python train.py --n_layer=20 --d_model=256 --n_experts=32 --experts_per_token=2 --d_expert=48 --d_shared_expert=128 --activation="swiglu" --moe_layers=[1, 2, 3, 4, 5, 6, 7, 8, 9, 10, 11, 12, 13, 14, 15, 16, 17, 18, 19] --router_score="sigmoid" --normalize_top_k=true --routed_scale=1.0 --balance_loss=0.000624 --balance_bias=true --shared_expert_gate=true --init_std_router=0.0301 --lr_router=0.00164 --n_head=4 --n_kv_head=4 --head_dim=64 --vocab_size=8192 --norm="rmsnorm" --norm_place="pre" --norm_eps=1e-05 --positions="rope" --rope_base=10000.0 --rope_fraction=1.0 --qk_norm=false --attn_scale=0.125 --tie_embeddings=false --parallel_block=false --init="uniform" --init_std_qkv=0.0244 --init_std_o=0.00386 --init_std_up=0.0244 --init_std_down=0.00193 --init_out_by_depth=true --optimizer="muon_variant" --lr=0.00594 --lr_mult_down=0.7 --beta1=0.93 --lr_head=0.00552 --grad_clip=2.0 --warmup_steps=200 --schedule="cos" --final_lr_fraction=0.0 --batch_tokens=32768 --seq_len=1024 --doc_mask=true --train_tokens=264300000 --steps=8066 --dataset="wikipedia_en"
Below are experts of layer 13 (counted from 0) of a mixture-of-experts language model. Rows are named router (the router's row for the expert), gate (a neuron's input weights, with its number), up (a neuron's input weights, with its number) and show model dimensions 0-255. Each number is 500 + 40 x the weight over its row's rms, rounded and kept within 0 to 999. Numbers have three digits each.
Before each expert's rows: a language model's description of what the expert responds to. This comes from a sample of Wikipedia text that the model never trained on.

# expert 4
Description: Digits and name fragments. Single digits inside numbers, years and table cells (2, 1, 0), plus mid-word pieces of foreign or rare names like Loug-g-all, Mé-z-in.
router:502592459485536484547552484527510497557519531504531510464549510459513472446518496576499516437534527488482431486442515467488537556433427509446485441452457557463509432531558481464501509485496505528522474511474474539465460568515484542510563552499439478351507540514489521472441509466548519554542598551505550489505470528459609486528513525479496444592506551448450480454487478479489497489553424478577514500514435565555511536553476481419459492470524514495499568475466502445499451510507442451518473506586487463440476506513482477558479459482547483490568377467555523460444536562504536556465510557485524450468532432492474532470509501500460514501570505523540484488502462514472518485520497518444487465483494429552520500443494439523510484463482564522516427543472525526537478461496461
gate1:566570492514515455483428528527502531521526500459430490480489501476443518514537465499440485491460520467466475514469524446514472488487545519548499521478496513515465492462528528509498451497475480500469468459431465493519470533540480480551525453433499446451487491502511558405411496473505536540456547478550503517536518565531500547499470483612521422451569492532541500525400510509475510508502557458505559522529499472537513479504446452498563487396491559452451531524464486458586475439435542514499572450508469433472529446461527494496482474537580546514489465472467511509485502555541498575499511510544477441485461488409481510571480426445592509537534489486560504544567493524548534478558495462482410488429436517459568472444468550530553433533500589470498485559528524475501560479516445
up1:529529549503505515511517469532534469526504540462454508582520538475443528562524551540515473455464458509514498474534490534473490472547527457528505389561554468532386452429499395492541476517576506510531548514583487460467469440451521509405498464457583526511477512551516447527563476476526510501610525484524522443492499518490513506509516411488601490495480448520599509579542553437520507546489484463497470531473538528477474497516511519466554504485438495497500465517523548459458473553507563513444435493488481493558488484442582428510581423536467493557485487495581483541523510499436455514519500447498392508482523522539518451485488538501494459518549486428483470513496487459525508401513513517554487510531486457479439483551462506469446497527420479526495495491519508550500511561532496
gate2:527524538521484509477531518471552573543551500421531501534497493538514561542517514442437437538512537564481458553525498507489479570431546436575526511531471464531463484500512551468467410450476509403544514549540519455454460490479518498520488499500480444492516468604446547514505420520403530465536491503470463474489529532475549503484490527534481462486463530470502502515476527458502518468465495596491450573487483491499443477532472541470528538547477543456427494477551490488538611486484477502561504467472516509517456440504458515494461456494502531497515500436503522463520516603503538517488472575392371461506506550479484487533521472399544514562484523493505444470459489483523487469491498506522461478463498426504456483505430444618457470458502445478517551547455487465534469581502505
up2:511508484434537508507512569606545489453528497419476512515544492474461469489457493579475523404478555448508533559548515480510523460466531485495519497535449444489516468427515458512511488543482516566479515480510455538555546532516521482503573511452476514511499557462522475518462510497609460445518441469497513481424542476464471498540482442498489545574397470533551536429515402516500509485480573428487520471471479485499532531442490477482460484467595424490551556511504476489524478535469482435495515473489480433526504465437458528489575523474458494457501400548494463487420508453451449441493471479494471561544587505513490532555488477466474484462484483528535432526519559563537529522551528504539535490480449495502512473594464487548477562482485544550491487450537566484414470531551485
gate3:495477478456458522488462465461523540454477494439474517525488542509491512523520450406553537481495483557485520558482511526486543507522432481462439483455506524467524464476562423532519439546515559485506498450523499498491487539503388488559402522485459470429502428484518497566540519494638496478526473499441493456553502443519531483526530536520504427576481479435444461494522522478538506495454505476564438496414510529469477602475513417445464486497528488491482550489472484484588484472477444533446514511522505504494479548491591529425500521468493528524490511473559463463463491542517479473459469560464506506473521429517460595528393587457505513501509524493466493515569502580558571535499462484518482460432535518531493485429451487557547528471563505500476539537559524486511527494553521
up3:432435496486501534480475480515492472536542455509520506476482477524476422487479495433500443586545486437480485514552505501488445488498548485487536488543482458435521472490493536501520545466484533497491472497488386533529460468559515424498554544439445482525523406451496508569463506492485484479481513553476582538437562562554545516422489478533479475482447488456409558499471489507532421484509478489570428491399493489485516486521503481511461447552471465585543436470499546478521445532491525518494438478438381485478448470493483549431535467546526485551514487506496555525487418451418483526540544502548540594452579460541520448473469434512563472534464526506527514477554577502496564520533521463499491497428507484496522427475495459508484504530520507522531485502563485418533473525495517
gate4:455515508493494532592483533472502505541464546434546468459503542473487439443462452586579472559474510467509483527490538536571492502475525450429558536503539461489511455548536574493494533524548477447438484479540515529441485521530458524617487507428484526516455509572524480494449518477510526458527518546465462474463404503479534493420491470456524472511469528514542460491574490526487484479518589495496493440458551469535453552500469511461520530441439593459605447493492504468514511527544501525468515450573479499446485544465485498540417489513495457509456573515531510498441548505512468527531455522496505497558494467475526570548510450526565481525528587463483484495445482479521474493484539512491529519469495537454573508550516504570549404499515540466557386463525566567494541525468511
up4:507510504509443486469511534446536476523473451528539480461586547526455586476501544459559495557521503561506511515530559505527442548476464460420472501479500500409450567515578474470464572491531490519517446470548473515507487466563557576425482473491504503521500466557492517488424527490545574537541483478558565534468511445522492522472477499520403516525552504507529484495450544473524496558409521446468553417508574487490546587461507513485535452535478469476498511467522574459457500526530445497519524490481498531533482553510511540480492534537487510535551478405571510545464502525538553523559527515546446586610457540485444576473501445523505504517518514491532465475489511492545453531480463479499494535506511558564467542548486469463482454475383386526542475487508532541498496469470519
gate5:559494476496547514564537551476489512516424483422556537480437476404533477488536483503453501445480496412467486578489481483473555430547511540467513505491511482506505387575495501523471565465457515491527495564507485543503525519480504525513538568433498519562503536429463465545484479527502481541521515478479460526567427537517470462573486453561569496459510571553508442429524534465561476489541558517546467538483455479504577487574571546501531438478510467512507542463515459519486561549541465489495432509500513516455487399492487423483514502520551490531531571555476472463466513498571564492517507483526537475522521504505524576521590465461511522527528519553417489499549472491526540449545451444479455436466499468466521541437475424514478534480509571475537458543443550511476466539486518
up5:506517573529493450564567478500491510474514499468551561423469508491467514464443493502545494523492435504445474471522528426448484482514476549459531473534509477472441515498499486504416570390513457448504580548496444456456481486470512521486493474407510437498533459485502509542480526507508496511532455467464443465468453533564468490506477419530469448432523497510500554436447528472474467535471487493426437531532503477494448471470458552514483510485496544443535532472506547500488532521508528524522521525537538541522513515486416432532514446502406541526521477472447477556548469514461497490540487589571487523542580501495513583456412584542556516481574461480484500477447558483459598502525542439539510543464518504456506484500535489536601517395489473413537483473538547510526502474555500
gate6:465579517480459460520503569511467533440533457545541476517543531503557443439518527536446481586532464580463527467536434504504550599522547554569443561530506543463479508520511470523408523529473530454477449488510510513451446472488491514489481505486494476437500494520481443462506501484519529514494512507569490556530511477483497376579379487493457499516529434493448499526474540411497537466528481492470500507452506499585469528528534491470477469478506501455441609431532488507601552504457428468521426526527483501479467513511535545458484535482453489463536512470542514475460449427524523538483495593515551484520498460512489569605512418473497463435485548528503493483495510545578505463515505505540477512444548481507480512489503439520526462540493503452461505477502489539497553411496440
up6:494508553500503537494406493515464495522481433547447511590483432440508471504467490466528493496535532488500516475519585524523468490434502502583507512526526456519531496482481508567530419570494504590429477435514554482449484450524463483533471494496446499534527540490524503490592461470469455570563449485447433506495554515546501521502475442518519539483486458545606492498533490499490412416528516492527530502454464489491569477518503564458525496454528505434524481501471518529519480520516541497501473515508570464534479566466642498470488446483518501587442449426437471476446504555464469503516505471486483446508524613524556534527467480529530505527501461457504527469540541410513461534472550462504503499512506434456513559515483513529476485538447455519475489412503469537488540387487553
gate7:548520434514532504502521521498520520528522544467539574518517510493472379447456488562491477525466478528540470476468466460584531537395500510486493488487442494454546494468530519533441506466499509500470541533559447545427425482492590510509482530509494513482487403507540495484475440499471492545590530478540454439485518493470548495447502572484535522433558491398543576511532497562522483461478419435512547477473443476497538540457450515426521475506519466527451459444468484464519478487517518485495569511447467556459498515486523516528468479419543504480488506500496489458478531533581589558501423573487448474512468478490521497545539495485444550526527534471496379470429513512512520569538441532498433503488556519480531492471455510484511513542491479520547534523442539487472452496616538
up7:434528518569451454489489540524497513497505532481473470501483431464549505500498508539512483459504525479546507493551446477462464452457551505526519489565520484492517537421505505526460470525482466493483521481502449530477511537493506545514447509516449581477451471535516453522500469515485539487499564390477452515574525506537501516537523470475510485430536552499539604551491485531505462507498438407505522487497520553463502522468471510500498481591518500561525476442521455452486494464415530536554521527545530425497500509590577468511561476486461495471473588454508403491441543448439559531554516388478538554516503510500475502475446490540459558459502494521455531449449476467559498516425543551521484568451508485507482518462481492461624443538601565470585577471472553510489465501478504
gate8:455473463511419475554477550431496486457475488502552424446507514526462450476495402581487525509487465461441550532414521503492430453544456512487510473435431480537451530516513584468553463469531518545595423434487527525425512514487528475518486530538472444422465528525574507469462502413498523554555474501390482566443487460479458448478430478491558553496486472564539410505503472503461515459530470471555540518515473519518522541472481505478528460442527500480472487497430486453503515497495532515577568529556515520437534561473535458430472492457505558530540503465487519444512520544464526513526526540543549508589477549420522605485493515459469500510492476520457520489525529527532472473564515483507502467496484464555547504464480482539521442483481473496530476531422465449491442495471496
up8:562530478465507504505577473463491477476489487501507525568456457452482546557425520429492478483506461457557469501454458481519463503522525561463452511565518479498502574499542552494440574482511474503482509510547490411479422476580394540465479504432522544515583530430437502531510458510507490463477492433443490546550492508505485457543478489526430553464487489563463538468538541504475540437426485486435409488433513544504500433501458550460490462523470480550503509459546547527533525532507553516530440531501551522487463492534505490516558521487459539630575560486510565548531451436507454505561542493487540446503512513543470489504556560488500514556502485461418482518523518495543429524539495491542498448503533478470445506500452546483478490486486449470496495498598471447573480448553557
gate9:482552506452453480524541556434493464481491480522568504454522487470463490388450465454460491529480555532491462451506477470479495548546496428480454424478429454485557477476458483514463481435483542499513545523457500539478458487499492523508476599488546460476524561507487479495492528480524499486621506539536531496477426492457526427481457415477506508536524479473462445421501495494470507462547435503543465495477520495426592516525464528466530471519458534571525503503468496487433480491451476522510483461532508508462515520508476567523568498504525489464495386463471500433492480552572530546529505491463532506556516486430477539495595428468556476436577555435434519541549456561488479495513520508441455503430515425434536492476507412512552538531484490516471459482451487466423428503519478
up9:450533520566549468449520554455500406430472548493473473439446460493545474534476511476480528486513558566503463496481511532485361487500502440533495444499483504536516516491431535491543422467469467522509519538498498479450478562431531556557449488472485537424472513499536468558536508479528528488458519463462467510521448509472477539481543471511458549426509545486553493452506496519519478543424479453555538596556490482458483520474561502468514504526495478495527498456535446518498472623485400456519530471533574504430496484460491451554475476485550421565489435477470520524546454492485502546498529529517522482371427564499585505461454513543486477438481567492500471527457546517474564453463430591557507497520485502538500482493548595496499482527492500496504518462495518511523515497544494
gate10:575494539411572524533551480506566476526516495543523503485422434414475491487497490526432436501534544539486499518482540455515490484497467466519464464529484564470501486495508489447549466459548512506510443450369471509516408550487519518518533563519554542473509604503506456527507519439492487513510537514439507523472496515494569471517469496463549478567506547426538489501505493549441533449495533542484494499526504508464537523543499474486585495448511524465535528416552513489554471512534565446467470518538456555506577469546517481483523500495461547522554502512591483425487462540528463492453471462543547493474479523498464580556463590518478526534555433533437526482480473456494489435504498537556464515584482519577468473474476535583557520533417503478557493542473487445469470586549497
up10:504470538515501422549406500432468449440497450446470495469548477478464461584503486541447496493454528512383444482532508538441436440499501511522473513541517464501493401454475466447508608469544421425538405482545487508554535474555459514542504431475478546498508526518586544427543502506467532503459480456420478549526484510439511510485498487533499546407474478493493493480511492524545477517510520443534541461460456467533489531516493480515529581520567519463459551557476446531488446466471492503529617478480496492491515518492477453553462484560460512511487494506495467523509496459508408451477557468517531515506459491552544512500488485557532440477529535480506566508550464553466532472594525514497488542533450462547436540556515482528500530539486508542616521509538507491509545497462543
gate11:529436444492483509522487521497540520500539500524521499510512502489488445491528456493548532454492557540494440572458533517411511528559582573533507455475563476541502526469535527514521531518467540494523516566459423489550480517363502509547532504474543529504501529523468491498525454482587544437480546518493538442498489482492546457503448491395437494456473475588425561511520512501513436456479542520538535477514492488552449494526418480494538420481566482497490521509493486479493508379449468500505488507491424447508546473413429550482517442528546528591523514494524513516521534541519505522495521422495523496475543493497526548483510476491487430480521458507455549518492411493557499505556519615515563486426489492518516469464542440576470489552487496510408538509458441572504550490480497
up11:456510557562460549503518450488530475571425530491490602554547454509513508526447449484480482543510508481492457464490400476489464467498467467475551493411434464479458517513487475443447535457500499521462474574507399503522514590503574459531466485416535447494506476547408447513533531571393509539542513486401477510479491505502453511527500534526527483534496518483518536540550495528517452481515457452536544495420514532528546503525475484495480542504487488519500511446463505542505520563457484505487426485544496433492537531464495506469500482493482475499501515453440520489504453494514486449510542510559489537509475532473496457463404555545505487539463513525567558518535472419473475542470483477544520457512507594493502514525528497399485558517598538532540550453515532556594448458478596
gate12:477426474488470543475483528547534553464554521527494482485420520524503498453509525442480452480502514506499514541413451487494455463496455496469476546470536567575538442477490483494515535498521539439476421513427572494523591454513455513507475549464448496449482507441513538439431511500456514565516539576515585483512506505557442487537475473439464508479456499454494568413452396459525499477513423560553455487443481474470505633518473366503488457541505482516542524494512473458514474526477432495459478523518485510565500539521544504559506473510468522526518504472493492449476546498491512530534494501476592526496487536497538520522484533537427474537494513494549447439494479529489491464449586559480515496492505464562519464540500516492559443461524537421473433462562504507491456413488565
up12:481487471527504503485531482471512457468510527534539501469511523509506508497409519547469474497546454490480457525480583472549429518492526608481494522461626529491505511517404508528479515450501438520531487490480519514475498487504548424426498519513503475567443494506463496501491436538463472509434475489511545520435492536517487597488378483537529468526492531444510526523413508462513473450508477501533494454454446428540527521483497550518481502461531612487623490450559457491491491485546530474515649407509507484506487526468485571567510552473480543467454462510443454529453509539536495493546493545456479565499433522485495483523482533467531474475441449457549520491519524527516531498456537450463443456503501533539539536455517509545509450471553562435472528502552560526547458516433500
gate13:509461521508475510465480505516433497480508497491526528498461507535550484563518495545462430475448519463487514571475531438460490524451533445471458489468535489482524555421549589474423476558497461444501453500527508519496438449503459499442468515406530518483545472533508501468461571458534548585494476461519486487507466548480544551545518509476488520523564487486504526506519550466366542539532502474428476522493387440458548488517506508445464529525492437595485559446411522462613483472402513470505517501518534477532539547439470542478460517539464450525503431528454459513505552496539463566574477487455485460542439488468461493447441543517541538473553531503507528485448501499546492521531517478544544509484547463481495595543503448486545450471507535465488484481502462473497551542579450
up13:461568540502449458529513548490516494482512500526487543516444461472455499495487485531447582523553518483603508496508514469519498569459424473477473547439477412503471506496587502478414488425540527514474548571568506558570516503487535520500536475516458526495495542516530493497496540552499503474466465492515465442425505511497514444552453439470534496533544428490535495534505458556561438474588511536464592456519609476473501524490466420480480461457459484438482605465524485516551512508548508542522542478534496462528484475502448492499516522519512445497466515423548530524519447539553552500526550559487508554507462504489472473530559486430534499479524486437449485436618456545528539527474480510515529442481559540506532460546454451509576485420497530450569487537498517487496522421471477
gate14:541510466485519444477484410546480537470441502481463490462419558530517466483486512496475498504469479487632550501450548528507475468546477450510530503490489504510465477504504467516461521432402506497444548499493537462483426516533420520514525508455510500433487521455537487591451480495612529427514551559532396488513487460481606489541459518431543451464479503548525490484520492566502470471466496464503406545475528479538549538446500520466504527507527582548551519437514467529506509491539467542458425580521473555547513460528507502489534474544557508502493423558550529460452481569493483470507412554513472467541552564570493490422534496520481485454488541475591489500525474499510460461460486497506497489505424523585476430541485545515493478549478517442481480499517470492475494516571489
up14:519528530516498593561574441477491484447508482483506465494511497494472475498540439475477447466476506446449497487563476488516551500521468528475509504496463449505580473449523469447474511497494539490568487507480501534500494483589468528460433506489521521495469483527518588512483485463509401535566490501508532544532546494479541499468503530504466532493550418568538525509495541476485401550508490513522499488490542515532497440477496507496459488503478430435593568586510484481514491472470471570521506498509518523436442523447555536489503446570460454498359418500495547517496537537485522428444487491477605528500503502485531553548508454501514492550574565447447482499517551485521410519493512405565570549464500523454611534605551487501499520485408474469501505508467511551510518483508498
gate15:462494491467522465450536539528472445378478477530532467449483483466449517511482526542497521515444500461434540615537507554555528544516487486443427497430511479562537450480536542508500465466513586502546480537453507563483499464524518520500498528529475539432498500523462499447483535476566534423534461491446545482548388447575478454552540556591539451476440493610489447455564478497569481468461499522509433464502465520491498463541497516484501544594553501500515524508488451499514512539524511518523439499523444494465596476519498514466530478486492556512453479430549563517444515487480520488495507476487458475503568462515509560514529521458505536527555542444565478604515525551491494491513537565488599524564521457459499507526467511480553484491543470462495494491555561451521538504471531
up15:511512499430482449512500479554499531505522482453479477498524489484492481485454455439488545493451505581600517529558485485539476456513477472483532557536459449543461436486470503610503426611425558478558437446480492463501514535506469448447507512506461441540472508520568430593447494542487489540412432450524511573415431467536490500494526515450536545505538503539478529483538502505372526535460424477521477473454516488475455519476508472522518491499532495433493439454483540517465480497512482568519566541518521450484482474596474508442586533525424483547494498421474515510462465531506572500448561498561499516462490512488497542541517448500444508524432529520493527511555487513446471464484469464450537443533484537549531492448511435524510513575465460525491548441465496497509482524491511
gate16:471573495496533479609480525472488457481520478528480547525495529459475466465515572529508411542469472575476472488531524483477459550494523575472563422481455543532377517499492491427549417452521463472547495455493416497507514489464430491509493531507511543499523479536389531489502520476504529545440544524486488476510442471526523415493439500501471470515532577438527476453546534460474445562557509498459582495551471467513539539459562522552504450459500485453515464520476472531512543561435466429516522515433552456496503481503555519483496472500504531485595527525511516506482530437527508539533508574480525553458549449517539502517454519457446504521565445491436512569442507500495540483521490584407442503444506468535502551449489479490532543552443496522507487515566549475432499528505458
up16:490502501432486462544499425518509517549476454585574543412553493549527536544482488525474461511493495464514495481498537494555547538499498483442452498469506521571484437553554484485525532459500532479510573493500541544483525458467516490483444488468548536451493406456508469482545560453510457530514492468468502405519514491485425546488494494491548477433536518486517545442586433510529524448492446464498556502504493558450528444498415478538569579435476488527451509487526457506521477505574499519606479537522477547470461540595386563507505533465545555483488554466522499440493532531499569535479516528495455481420486518541485457504548509525458513485545518546481533552448533547569481480511574551548476524556529480505453511540469522498487447487474455412501481495563547431534551540482542
gate17:505492488533503500508516437554432466515439482524513545471473463474420446460505477487543494499461500506443594506446475489559492535486497534561485473520471517441559448515526444491530558439526590529544484530463485511409504517492532491525520501556479446486539431495528441502452494501513478551453535506543478474550549475480457538561459482534511495570544509414513571486474473465483467466517521434506571450560455454563477435481498524479511470498503509516503504509517510455588476458461399472546531528543522510465445486533495546463442515489525404509516451461583499459519488509527498485570563521492501374531378493428477565496508479506462485520485528464510516504481466497450451519507410431568543501450508466591538545492455461461568472440468476528539486511504506445481467506465546
up17:457486539478519449488657478571491476491507477502526457527585462531444507513488522501461481457573438540472450508489495429465492543506522489497457526482507534469470475497586442437500435537505529504474429502429547504511468529462530503469460440509464499506467483411494549465471497557502493456436511529505543509503501542525470544533430474466510500525537519505509495451537572535476474573520511482567511514540527516481525512533499464542459376492482552544564543510467480480586509511477532467525501473559522534476514591550498513481449501502567482444519509505430502441516491461504545529518491483450508519531435517420568480447450511503435535522511496545535514519455542461573484525629545467470493502556446508449497429397512495511564507550463502440462542515512508468494517573450550
gate18:541475489482541461606424530519522494534528514462485495531437543468530488494479465435485473408519497458515501524455553553488522509508511565496437536467519419484585437525571500500427517594418440542541458525528468500517521522532460473424502486533516432396489529413464506449477462521566488508505482497508450485537550456516494498466466501525512481511483486496504516502464563459471530498476467487546479482482542475557467500532489433507544530464544506516484516572462495471526613564475528494480529445589545435515464531522432446480487548564460563532504533513464514550498474519476485521561453507538535452478405517468477536504499531502417505437520415459525499397460516489504546486528505525487565427541521470476594522494507549481486466526534555523551504559441553489472477513501515
up18:489534561551547506540441526526561462522488464501454584465477499485452522507493508439476476542544515494540483455481463466447471480500481421519548517535471479524433475474514494469485482471487503637557519411548511500512532520483538488542450548608537515491524418520494483524523494582523474564545524408422510495497479500424549482484507549469575528516505485472570446467526544409465465540466532531521527523548480445476518459473516475491552509450534488452517444543544492520545506480596487548462481493546505513519443493515453482494395439525495542543478502479500495482490514536499524515581523522584548535542432487453442533446551569496496495505550532438485555538524445531476477497479493499522524503488440528514439502512457558461483536547526495555548513419513409457439457462561500
gate19:393475498551412507527482462465517510488474516469502561556511521445560552485485462411511530496443508539508560540453470545501465576452428480440504481571511525493545488505531510467540419471456462571587537523549463431487537503495450444514531481517508515441493480465543421434489517507558415465540482552517469547473463493523485466547518507533428517491476487491526511478535510532525547396474483545436513521531465535449509472541460504568513532454537438467481475524514558498568508527447535498552453523542503447551460477562443589475505482507504538495469517479491503501473506510485517527488472533481444543577530506487503493393406521500535517492570464574506438464479535456445483497437493539474460542478558473526498535565501460471542489471462550511507480544432593464521486441489474
up19:495474548480462543492479552490529523454524465512553524461503459482516487472474506448554510489537449486403534458517440504527477473435437549476515514510588447530479516452642486530478497534547505540539446468512573486459494531496489575470452552528475497443494558485493510508456460492548540587466507468491572469470502448543529495446524432469465507564542462449511468545596528560584490510533531457522490491534485555446480463514465462521388492410594524523481553486478419470547476479504495435539499533525465502519484553489641485493509528446519477498597486491501501458517471518436499533492478435483478505466502458450537502558387501467485434485482523524477489520499435526504553457539507450510458541441554554491502491475502466478529494431523525469512514468457516488503520484534488
gate20:470508421434561462594538521521449585505440478573471555484509516535411440476505526544493495486460431519473500485518481537531483534458574530500514470546476540535511471488542474524480592535481524553506507472532542544564464455510501515425483561494520490524530525532454512427472531528502481533497469536435542493519472553550537504475503506490447430503433498564483455451446482538427447516509550424528520502532477487516552495538492474505548543509503555494477475435467467508475479558481505503405481488511464547506512510397501486479500544429543503553551435531556542476434500530546552534456487534484567516562500510548519554578573470512467573517557506518472500467511449492513411508544456505501503464508423463502521445505447451509530469547432544531590487524541521503575461471562541
up20:501443488508545577522556482535540471457537433467493458511482482486488487527499486493456514470531436495514487514556440463457487452454498511486460525428495491450522477478512502463507529549564560421487439444476535516541554440512549463533454579534546534576529520524557490528541481459481576502495470468571472591459442428473560493479555492562524574478485504467526510516518522551489509500493454493632510463533517455576493552438450498514472451510562464504495520542504540438507517494560573511457518486493528515460538414498512472472493484510502473516512483509448527525549503492453509456506506546451522487489492494458549418521554498551474560477464496485447510575561446502484530421457488516485497465462494519475461465497494487524493490483605483555562461443527542407527461585519635
gate21:470532510474495472491524450473425521476451514415528474539521459483542469414461474517522502447535590504498501522489487466534471481460514480456561486475528512501463485527522521588483468499520494539468462571483451502461520515523502511473492463405534510455498544518479513473470568516517542521491509477525492479425508468543520545446508475397568552532408506536561460440467531517534553468498580498534528465555433526520606507504483493500464499542473506470546572381437509523412390506481458454551465430497457441536422506483511515523508510515502429539525492428541450464502485563522557554507545531440464426538473530493524511502501490503461508554533517497496505482539445470517444557499501534526529586435453513520563499506429548542539512542505461547463520523433516526507533513575542
up21:505490546459459496493647570532489495464463461491591503512489434535469488536499553537508460444484498531487500463459547493593528583506447491474455519455500475527537523442522464472538425498492510529568476493476492624519493484515523471470479502484465479528506515521452485455552595518511530580500455472491521472458475428482500439551452500473512531483524579579412491506561463592509510554490509490453527544430518532514450398491434504539524440542493514480540496453511469467507501477481532426505483499488501486536513523473526483565467472548495492538496481479495471537518492518468485516455536511539546491490497521461491586553534444483555476480507535527479514525398570487460518574535522496496509573536515485433420506490535496554497414505554517534469466448513527434485469607517449
gate22:505485463557456486536521483526503488497525497579504507467453522470474456440466463482474543469515469512528475538417503440532507487488541531467492491483559632492481520468533439507503508453421536573571444553413497472489466472573523486526483557451530569399479510528506473454380501482537483444526473560516535436520447461512445489510456509540535494519569521557450494485528480511411609533538517487553483525503495557513488536474496476488476478442490488503536477533450510470579517470415496519528511488526494501523503477538489476472439541475419509452462475496434494574413534537456484556527490509520496489515529521459528472574474522455475542445568508502535507536489524537551519514542503433491460506491492524413524441432488473492581520531467519436507519582513476489505467468602551
up22:471539504523492538480556526467571542513554476456474510501454484452527456508540461545549479444583538486497521524517493462493486435537515483465519502405553457493408441532516482523498516454476531518427518399535481465488457501524494499527464479488459529448467508566489535563432472477459521452545494432458528547488524487369540565488561482475538483510521530494559465545447560474471378570533526476566561436482596568475459529519451505519497467532554465533514496549478537518515529484576450484481569551519511533540463524507501565506503445564479498511465512486517567498536548533584474511543553522542501519496570422509464568501524514506464505500497519479478497484506485497470481534523568510515473482494464423521501545506504457534506425565555472446524578499477560478553570542494479
gate23:517546484493515488499486459525503465535415510510521524431531497500482514475471513464564481600460493564457505491564509496531563427547452468502418447559458534535553423484518455444499448455498426564604487503460481502450482490531446532530553528448515502502501477471425478486423519536507457472560508512540535501531475505481540513570485455496514436510522546565477569502491536490466437457498502512448444521439510471498513493517464435489478484502515469551545503491494509473565462559457465457490526557564485511477492540501456512462445483466549415533520517477540474479474416590564585513514479461563526474572561590491527490490550505425523507509556524466529515460509510478467511488519527536508555461457543508480544518491522512417366454551476557506525492479476445566537502459460550
up23:563449453554471481453440544528461489496537453557460532531548489489537589542450544586401510561516482526482505499497519476504467508514521501598534542429504469513558525509500499532534493489443538517493499472446522465518503539497573543414516553566490505474531465509492501444523452476427483499493446524541495516622495456506531440429424556392444480449536494494510515492469522503468522492498505464554426539519467499590506494498561458511517520500479566519459493470487490480486490522503554549552587530508494600512485410518502506517499576439503475575516516549496475456498518470499540533495498497471439566497449517470480492483538475507485472475496527529525440493463435510552528475546499462571450550496483497479472481486509488437441489532514462459458545530551479560569524573420590
gate24:492476546471587543456494511531547452546534494525533484509458591494406547485575499460472509455496499474473507466450422477454436526603466546510491443514523546535552467520571464499508472425479498544494448400513521517506426478453508510551511497533482442479520522474441466496496439505486504462454439480464444505512480512483520517458503475526513378489524581449511485485579535586532479477428548509561497524499474446457526551442565483485516504485520511522505505532509478465548425504464482543520483499485462495459453517503535514527507510520424433475488460452529459462523461482490574520546495499501549522524485490405480532537490430495429523437581493557471480533485557458520501506451474531469500478542537408517541526504496560543496468487501483468489508504556611540414595472485504
up24:426488524548471472531441546530577490606460496507420428541512514564514558493563489507484457525496518503517485520535412503495438467547540545554476480512525471510482480491462487474517515473519580540531472581528553527446503517511514484461468513483483488538466464493546487560471549528525496503464497499449541514509503532448462543517509522523459501463544523575466540562507423574421565501511496502484557454436525471549611524484539494487542456540480512461473525570537548475521493409520493537516504461484569503487541503502498555485569540497502480553440544471470469459540517472474517395502493431439491563476513483488532477584474455505562508590542520474467516494532567600503503460466480447505397496482495442564442519479499520509507489520525530568440494517501529451502521576417523
gate25:463556457463570427497513473530518476471487466494452495493467408518499478487422476504500474441569529531414472444478506488508433519506483521451491406463537451484495519497471500538492456510419501488509544500442508471490513502510541550452468552411442544490499500552537416493417466490546480517533514452473527510479488516521468505561471414506506508480488471499501498379481464551519462461477534525490503525546463502572557454452453498460497558474424452473519572507423495532484419523482470474506442541486493460522514558490506534505515461504533446589509409455455468479473529560457483495533485458437516550485533446525530556441531511518586473474549532487525514521438549481509542459510473567480587505495493456490507566541418492538543477510491416443483460517513568494461460462561570
up25:494510459491593516477577491477581548507500530502496526548494506539436444492483511544503510539524508527469526486483505513458479519501540568528485481515412564510501508479523506517499540560430577505445508468514554619435523506496463483445539553412473495487524510500528417495504548524495538468476552462453485495595515444511487490465513554476475569582438448432522446439455478472514456500483472471465527487455552515522629474519554520428525510523464552481516509455528526519496526559495532518498512487501454431394377490522520504518509439514486452425501558514494501549532556529584500470553447549553552433464544570521464533490498536504529501535516463479487482521506505506539424469550461502526523456558489544456507512511486474528472480458461526538514500484527468477466556547438582
gate26:469521571494552535572570496463526505486481472546515454450489501511472489485530519507561533492518515475538455585436495439456505484474493607540481519485492531525463506448541464480534516452521476530516436534431487503499527473476457423422553535481492486379435488502428545519356452524470517475562513540558499441546482524523493543535490462497461512502461580566509498438468497441503507449464466529498419502487540499518474456487514510541529406597484490498520491511528506528486528527385459515536455500503541477501518460544503521533449509517589488529562503443533470473543466565557582540570451475497491460450556601471411442505492518530463545486493514485532512587523526514553523510493503538540469507463487461455505504509469495477462478530522479435535499527474550550492502509459496
up26:479492499545466455505511496518543506385472449480454447509516579464471446517505484511550491374583511515488468523479520415500502476478451566465563548499490475428504530592460460488506528429484449464516503454419463550522554474562490448450548464528535467558496454517513542481537483486471570538509538515473468490544555545466530427475455486464470530468571527500497593482522481574565460552506505555487500483465479551492457562514492476512439498507537486539453540518480525489483500543474493527513579460453482499532556468487424533557456497474530464547562543576506503495480544516512399491450526450511508456444508513548476514520558541444540547467468519500453502510438489596432568466499545492434488468487507528533467541525445438445455511434478482542457454495501513511522557503502519